python train.py --d_model=192 --d_shared_expert=0 --activation="swiglu" --router_score="softmax" --balance_bias=true --groups_per_token=1 --norm_place="pre" --norm_eps=1e-05 --parallel_block=false --init="uniform" --init_std_o=0.0 --beta2=0.95 --train_tokens=945900000 --steps=7217
Below are experts of layer 3 (counted from 0) of a mixture-of-experts language model. Rows are named router (the router's row for the expert), gate (a neuron's input weights, with its number), up (a neuron's input weights, with its number) and show model dimensions 96-191. Each number is 200 + 30 x the weight over its row's rms, rounded and kept within 0 to 999.
After each expert's rows: "gets" lists some tokens that make up at least twice as much of what it gets as of all text. This comes from a sample of Wikipedia text that the model never trained on. Tokens count by the router's weight.

# expert 7
router,215,225,205,142,188,187,180,167,127,230,183,240,223,204,211,100,222,108,197,209,220,227,175,171,279,171,189,201,220,201,143,194,226,221,196,242,219,214,226,163,199,182,218,230,165,181,235,153,203,182,190,202,184,221,231,209,161,174,178,177,173,213,170,220,152,224,238,190,148,188,160,182,219,221,169,162,171,196,187,211,244,199,192,174,189,254,189,134,229,201,193,228,247,196,262,210
gate0,223,169,183,168,238,256,238,167,210,195,217,251,185,146,265,229,198,195,221,215,190,228,213,178,245,189,219,193,181,227,202,224,240,179,171,205,242,191,204,176,174,134,158,134,240,178,174,186,211,195,207,212,180,211,155,200,159,177,158,235,201,195,155,202,219,162,175,211,219,226,190,209,163,247,171,228,165,184,226,209,147,213,246,233,203,213,194,178,221,206,243,267,209,181,194,205
up0,249,197,203,240,232,178,201,191,153,219,182,183,192,208,224,197,146,216,200,215,195,204,163,224,204,180,154,196,209,158,198,221,198,192,228,229,193,220,190,208,143,232,198,216,196,174,209,236,151,239,251,291,214,215,189,140,179,238,258,212,217,252,212,183,173,193,202,187,203,172,255,190,184,252,186,257,203,221,255,176,161,172,164,226,144,166,234,192,236,171,171,190,226,192,189,176
gets: ")", "|", "s", "\"", "e", " with"

# expert 9
router,214,238,202,194,226,243,200,173,218,215,185,186,228,218,244,265,221,238,186,211,171,179,213,229,222,178,178,186,235,211,252,149,221,151,170,182,231,174,206,218,207,179,255,199,174,190,211,207,262,250,202,218,242,234,185,169,230,208,146,227,210,191,232,223,222,180,235,183,216,284,184,154,236,223,218,183,252,198,220,171,219,153,180,218,172,216,225,234,175,204,229,216,181,157,206,185
gate0,172,213,162,218,192,183,194,211,179,219,155,143,191,228,216,199,250,181,183,256,224,260,171,222,223,232,229,232,161,202,186,191,207,213,179,258,217,235,184,118,220,164,202,209,201,165,161,212,200,216,215,206,202,217,269,149,240,194,240,165,214,193,185,255,251,204,210,223,186,158,257,195,163,234,191,225,183,214,224,193,137,176,261,178,199,183,217,171,221,162,174,187,177,116,195,197
up0,201,260,213,178,209,187,189,184,228,205,200,211,186,224,170,251,246,179,236,226,187,220,140,236,246,202,192,187,147,195,218,193,254,128,170,187,238,220,192,198,227,173,153,223,204,204,152,268,196,220,208,227,230,194,182,196,184,243,228,206,205,153,172,264,178,162,198,226,178,240,179,222,227,233,163,205,148,194,195,212,157,234,206,248,174,271,225,191,208,214,161,190,175,142,179,201
gets: " |", " a", " in", " of", ",", "."

# expert 4
router,150,140,205,245,256,219,202,229,255,189,224,150,97,210,176,206,151,241,211,173,218,154,231,202,154,231,191,179,190,195,233,194,160,173,251,191,252,194,177,215,159,195,204,161,206,209,156,233,221,197,237,163,165,158,194,207,249,231,218,218,249,161,162,230,209,239,229,194,236,226,205,244,186,196,222,207,251,209,247,219,191,204,167,229,226,179,199,260,185,231,218,151,158,221,152,182
gate0,202,208,235,166,191,220,159,198,174,221,162,217,197,185,241,201,202,137,219,215,216,174,229,173,203,198,233,212,214,201,236,173,162,209,203,113,207,153,188,194,217,212,219,173,197,210,218,235,121,156,224,186,223,225,214,199,154,230,163,227,223,198,121,200,168,262,168,181,228,232,236,240,186,199,105,212,221,192,242,194,221,185,170,175,232,213,225,183,183,160,149,233,224,139,195,158
up0,214,140,231,171,181,237,235,191,126,213,179,222,206,214,150,202,201,188,187,159,220,223,207,168,246,203,175,188,205,195,177,187,196,179,230,187,177,190,187,202,139,236,179,188,196,169,158,192,204,177,186,155,196,229,225,199,192,196,158,187,213,249,216,219,170,187,219,210,209,183,169,212,225,206,213,235,190,203,213,244,219,206,142,182,150,213,228,148,184,153,133,246,234,108,162,204
gets: "|", " in", " of", " the", " all", "ci"

# expert 1
router,195,214,160,244,157,212,156,187,162,204,173,200,246,204,168,155,175,187,177,221,187,185,182,207,227,201,179,225,158,202,158,236,235,200,191,235,218,243,202,225,219,251,228,189,187,219,185,179,157,189,205,170,158,222,259,184,186,204,194,216,186,194,172,228,201,161,164,221,129,183,219,196,177,226,186,241,168,185,181,202,180,250,202,181,209,176,255,191,243,213,228,192,208,189,190,164
gate0,143,183,225,239,212,194,163,186,206,238,187,167,154,154,211,187,232,200,183,197,240,184,215,203,254,190,191,210,272,182,227,179,198,217,215,173,138,201,217,181,233,208,235,180,248,164,165,193,231,215,180,194,155,225,166,233,194,218,185,208,193,197,172,202,213,203,231,251,158,207,188,196,214,234,178,216,223,199,153,220,219,164,174,242,209,143,272,212,159,209,174,133,152,206,164,189
up0,247,195,209,165,223,251,160,210,156,237,162,178,197,209,197,189,223,216,231,229,207,211,193,242,160,210,222,170,200,262,165,189,184,238,192,236,220,179,195,228,240,189,156,202,183,241,192,224,210,197,230,163,220,249,215,198,171,171,147,205,209,226,230,194,188,228,165,194,216,204,141,219,214,174,184,201,186,190,234,170,217,149,217,234,234,214,168,199,228,208,242,208,183,226,189,198
gets: "\n", "'", "°", "″", "′", "ion"

# expert 12
router,217,204,201,217,241,196,199,149,247,217,234,209,201,223,184,142,196,209,220,234,227,228,206,241,250,233,216,177,188,213,196,188,190,228,207,225,120,205,197,175,149,149,177,152,252,178,190,150,193,187,219,193,185,199,202,163,207,224,202,245,188,187,159,204,195,271,246,141,130,160,197,206,212,180,182,217,198,183,275,200,196,211,176,139,189,193,165,164,187,178,172,199,182,194,282,222
gate0,154,224,176,173,171,197,141,211,145,205,209,238,231,204,227,148,226,228,171,237,180,196,185,175,250,212,198,216,192,172,175,179,214,235,180,169,213,203,216,199,183,202,208,191,211,154,205,186,158,211,277,188,191,158,169,199,207,190,206,186,203,222,191,197,191,125,167,191,230,233,146,210,188,155,234,222,186,224,266,249,224,186,243,210,180,221,214,164,231,215,183,167,167,212,235,228
up0,237,210,164,278,168,155,216,173,195,237,189,199,174,178,184,216,224,228,139,229,196,150,189,179,248,219,196,177,220,216,228,227,199,155,198,217,219,182,234,236,214,144,174,196,202,187,178,186,205,191,215,207,203,201,224,179,159,177,195,269,248,227,197,179,163,206,198,167,225,199,192,245,159,163,180,187,191,149,217,229,163,208,159,156,188,220,201,217,173,210,253,128,296,223,208,146
gets: " 1", " 0", " 2", "r", " 3", "  "

# expert 10
router,164,199,225,214,183,161,230,232,229,174,231,229,190,166,211,168,249,143,215,198,243,223,206,217,202,170,171,219,153,176,198,198,202,166,223,200,165,194,182,182,243,228,162,215,197,226,181,268,163,180,234,235,197,191,237,191,230,187,233,224,167,244,137,100,190,213,210,179,235,160,169,252,214,166,234,205,158,211,196,267,165,195,235,157,172,159,219,160,227,206,167,191,208,213,205,219
gate0,197,194,233,202,215,237,144,202,206,185,191,208,160,188,156,213,190,152,250,222,147,286,234,199,217,200,187,232,182,214,214,153,226,258,188,194,170,189,203,237,230,207,234,164,203,174,193,180,199,180,187,168,188,224,231,256,213,164,199,215,224,182,193,139,172,218,183,193,180,220,185,168,185,185,153,222,194,239,212,244,195,234,200,198,247,253,253,171,197,174,201,187,224,187,178,176
up0,201,182,238,166,131,213,227,237,152,206,162,158,274,190,198,247,237,191,228,208,229,170,143,220,145,129,262,174,148,152,191,232,187,197,209,233,208,198,161,189,222,222,182,211,217,177,226,215,234,198,254,162,219,155,218,206,246,196,158,162,186,191,206,220,202,251,170,194,258,111,198,191,211,227,200,193,199,203,207,217,197,187,181,211,154,220,174,221,239,124,189,216,209,185,168,258
gets: " (", "-", "=", ",", " in", "o"

# expert 15
router,211,200,224,200,176,240,176,163,154,200,174,192,204,161,222,182,224,160,175,166,204,174,258,189,144,142,132,223,232,222,218,169,187,179,186,230,256,179,229,189,248,228,231,221,133,182,245,234,207,184,205,221,232,202,206,283,223,166,212,207,212,242,187,204,188,153,195,170,245,239,182,195,209,231,211,191,193,193,227,205,241,190,215,199,186,236,227,194,190,162,213,186,212,203,195,200
gate0,173,199,242,179,224,176,200,201,226,208,244,190,155,224,206,161,165,209,199,234,224,198,198,123,214,176,193,185,183,217,173,141,224,169,214,203,192,206,159,234,172,165,202,198,261,194,147,163,171,148,172,184,164,146,214,224,152,206,261,229,206,161,226,189,201,154,204,203,247,174,212,217,211,146,215,198,155,180,197,274,201,192,194,250,182,134,184,130,189,205,205,176,200,238,221,221
up0,232,169,203,191,181,218,256,171,210,213,203,223,234,183,156,170,143,197,188,213,237,201,227,181,262,201,215,158,167,199,173,282,228,222,260,174,198,219,220,152,243,208,155,220,165,245,204,196,214,244,170,195,216,219,168,130,198,258,258,205,204,149,177,159,241,206,226,178,171,230,249,196,226,220,191,137,206,171,179,187,204,222,180,206,193,270,192,207,115,226,153,220,238,160,168,203
gets: "s", ",", " for", " to", " and", " of"

# expert 13
router,171,195,174,182,169,175,202,221,194,197,216,180,172,193,233,291,194,154,184,216,185,189,189,132,169,190,193,215,215,155,222,219,206,171,195,186,252,183,219,232,257,207,228,220,183,246,208,226,176,225,177,187,229,181,195,153,181,203,181,161,207,223,233,205,203,153,172,259,213,232,197,199,185,205,233,193,211,271,109,195,227,186,250,248,188,189,237,208,240,246,225,204,188,198,128,205
gate0,206,208,180,150,220,173,246,179,196,188,229,146,184,215,239,222,187,148,173,145,206,215,224,184,253,183,226,193,205,175,213,207,217,227,238,166,182,172,171,152,268,206,199,183,207,228,170,224,268,236,237,228,162,157,218,246,200,235,203,210,208,169,160,244,234,197,180,193,211,240,167,236,181,199,198,221,216,250,176,200,202,201,175,159,192,136,218,180,243,195,195,194,207,121,190,201
up0,235,156,243,222,205,160,180,241,201,183,223,190,192,178,182,216,148,197,187,146,174,184,196,189,165,215,180,191,151,186,189,182,223,258,265,163,202,165,111,219,212,204,223,205,163,213,160,176,171,222,186,184,211,199,171,192,202,218,186,213,185,201,173,217,183,220,253,219,170,207,165,220,191,180,214,249,216,214,155,153,243,230,154,187,253,147,168,206,155,188,193,204,217,189,168,223
gets: " the", " a", " The", " was", " and", "The"

# expert 0
router,203,182,207,172,226,214,140,180,186,213,196,188,159,148,270,166,189,195,217,208,213,246,220,237,216,195,192,171,227,201,186,143,202,204,201,208,175,161,228,159,172,155,187,203,231,154,222,204,211,196,176,179,168,196,183,247,227,282,182,224,222,206,194,149,192,214,229,155,193,230,136,206,218,202,229,188,220,194,245,190,238,234,188,247,202,224,185,201,200,137,127,204,222,227,240,191
gate0,196,266,264,179,234,226,160,190,161,189,184,201,177,201,167,186,182,252,285,167,191,162,171,201,200,174,168,224,181,218,181,182,214,148,229,222,209,232,194,217,152,213,185,204,245,210,174,205,197,243,223,224,142,157,249,219,246,221,142,206,225,169,160,199,193,228,179,180,191,180,234,207,266,222,243,228,214,181,191,188,204,181,276,180,209,216,224,166,190,165,189,197,231,179,221,187
up0,202,147,201,191,204,267,176,215,189,190,239,206,179,179,239,231,162,234,187,177,168,203,193,219,201,177,191,191,210,193,211,201,180,212,202,182,252,175,183,176,165,204,171,158,205,157,193,179,184,179,186,167,237,199,223,222,215,230,190,147,180,205,194,207,176,245,220,211,205,197,233,219,193,242,186,179,152,241,224,177,204,198,227,188,196,160,220,227,193,141,208,193,221,150,234,151
gets: "t", ".", "-", "l", "m", "an"

# expert 2
router,197,227,212,211,188,178,272,221,214,207,216,195,209,248,182,289,224,211,175,195,225,163,204,190,157,181,207,216,233,201,229,207,215,189,188,200,193,219,203,225,213,186,212,222,165,216,199,247,251,212,212,206,283,216,174,199,220,151,212,186,195,210,233,197,180,192,216,229,260,221,230,191,194,218,211,193,237,229,192,184,199,149,186,198,198,207,202,205,204,241,289,222,192,202,173,219
gate0,175,258,254,176,160,212,174,228,226,190,226,176,182,219,230,219,233,229,255,192,248,241,167,181,169,188,166,160,140,215,161,221,148,245,215,208,169,235,134,244,209,175,189,186,207,174,204,205,187,229,196,195,183,174,261,182,236,191,200,175,199,178,217,235,179,216,203,256,200,231,148,249,224,209,210,203,228,177,226,175,271,162,244,156,194,204,208,194,184,169,158,155,160,148,230,209
up0,181,223,219,205,222,238,208,221,164,217,183,260,178,260,211,253,221,253,242,233,242,183,178,185,197,195,156,190,156,193,235,243,153,206,133,154,184,212,169,229,242,245,167,161,174,205,177,216,193,234,229,244,187,194,236,166,254,183,164,190,183,160,199,214,203,245,207,197,210,202,175,191,212,148,141,222,244,190,237,240,199,190,179,178,213,159,183,200,206,194,184,207,192,144,150,234
gets: " |", ".", " and", " =", "|", " was"

# expert 5
router,256,260,179,181,145,226,205,178,190,197,212,216,250,197,226,213,263,172,182,196,187,236,200,185,207,187,210,199,214,240,164,216,202,186,144,196,150,180,235,176,247,206,157,228,209,179,246,191,147,187,212,253,239,209,235,201,184,180,221,209,186,267,225,156,198,176,173,193,180,207,155,177,203,190,216,214,153,181,181,221,224,221,229,168,153,251,202,190,216,152,194,219,229,179,248,253
gate0,230,224,217,214,170,165,133,201,235,205,193,214,152,222,201,176,243,217,158,183,176,203,226,212,208,201,257,233,209,218,196,185,212,183,225,209,232,157,171,187,180,237,203,162,177,219,225,191,164,214,208,196,185,211,192,201,227,247,212,234,250,248,182,213,189,157,184,200,214,223,155,209,154,223,156,202,190,234,239,223,169,203,156,249,164,187,199,221,156,202,180,205,248,203,217,211
up0,173,150,207,209,286,192,214,253,218,215,258,196,176,200,218,203,183,224,196,174,254,217,105,172,215,170,159,150,171,172,213,226,195,219,165,181,184,184,196,210,199,211,181,206,227,143,173,231,213,209,219,265,184,229,176,162,260,224,139,213,178,216,225,219,186,237,241,203,228,227,216,199,171,187,213,235,278,230,191,223,198,201,216,208,241,183,203,160,188,140,148,179,159,217,199,166
gets: "\n\n", "=", " the", ";", "\"", "i"